python train.py --activation="swiglu" --moe_layers=[1, 2, 3, 4, 5, 6, 7, 8, 9, 10, 11, 12, 13] --normalize_top_k=true --routed_scale=1.0 --balance_bias=true --router_cosine_scale=20.0 --tie_embeddings=false
Below are experts of layer 11 (counted from 0) of a mixture-of-experts language model. Rows are named router (the router's row for the expert) and show model dimensions 128-191. Each number is 500 + 25 x the weight over its row's rms, rounded and kept within 0 to 999. Numbers have three digits each.
After each expert's rows: "comes after" lists some tokens at least twice as common just before its tokens as in all text. This comes from a sample of Wikipedia text that the model never trained on. Tokens count by the router's weight.

# expert 50
router:495508508495508534500506523493553505505490523490484465506481489478491481493472476502554503427456484447504522495493505494513484508533505526448525541512450486554517529488490485506484512482495495
comes after: " |", " A", "-", " S", "|", " K"

# expert 41
router:500491495464476509488521500521520462515529489507507475522517551493521526505483475515487500455461519539455472480531480522455488526523462493523540511507533502539517446500535505539490491478512460
comes after: "\n", " ", " 0", " 1", " Team", " Candidate"

# expert 44
router:514482468494496512503551481569480461507496518489523471482485505519498506539493501490479477487514549539470537483496515497454491526513510461497519496450476560471514457506493472513519466500493537
comes after: "\n", " ", "\n ", ")", "\"", " known"

# expert 17
router:496470479453529520506512548544488499497476506496554493512483470438500511562513485502497532501476478507555504459546513466506485460500490504504484428497511553490511497493509487490526487490478506
comes after: "\n", ".", " made", " Party", " with", "|"

# expert 12
router:481492480512536499470527468474464494451464520503452494485436523481461503501497521495466493506503534477509482537496466484484487504522506506528464493464475515525513522485473491504520513501522498
comes after: " |", "|", ";", " 1", " −", " 6"

# expert 43
router:505498494516547496501562548476468455488484528527496485552508535509516529539462499505486516500493462534502456532529497479488488511546479484501472518506525508493538518500493489494526515514501499
comes after: " of", " in", " to", " with", " for", " as"

# expert 61
router:493535503517523504515488523512548485498481496496494497528521507455545515510493518475471486496531527520435480485490517476476493503494521493508480505526490500432476507526487515515482447477548514
comes after: "\n", " 194", " 197", " 195", " 196", ":"

# expert 8
router:482502505498526547504511509496476525490493539503522520497474518490482524551515448466490505527484509493514535527552472486516474502501471544522515523502472528523558492531493535524517504493522508
comes after: "\n", " ", ")", " 0", " Win", " 1"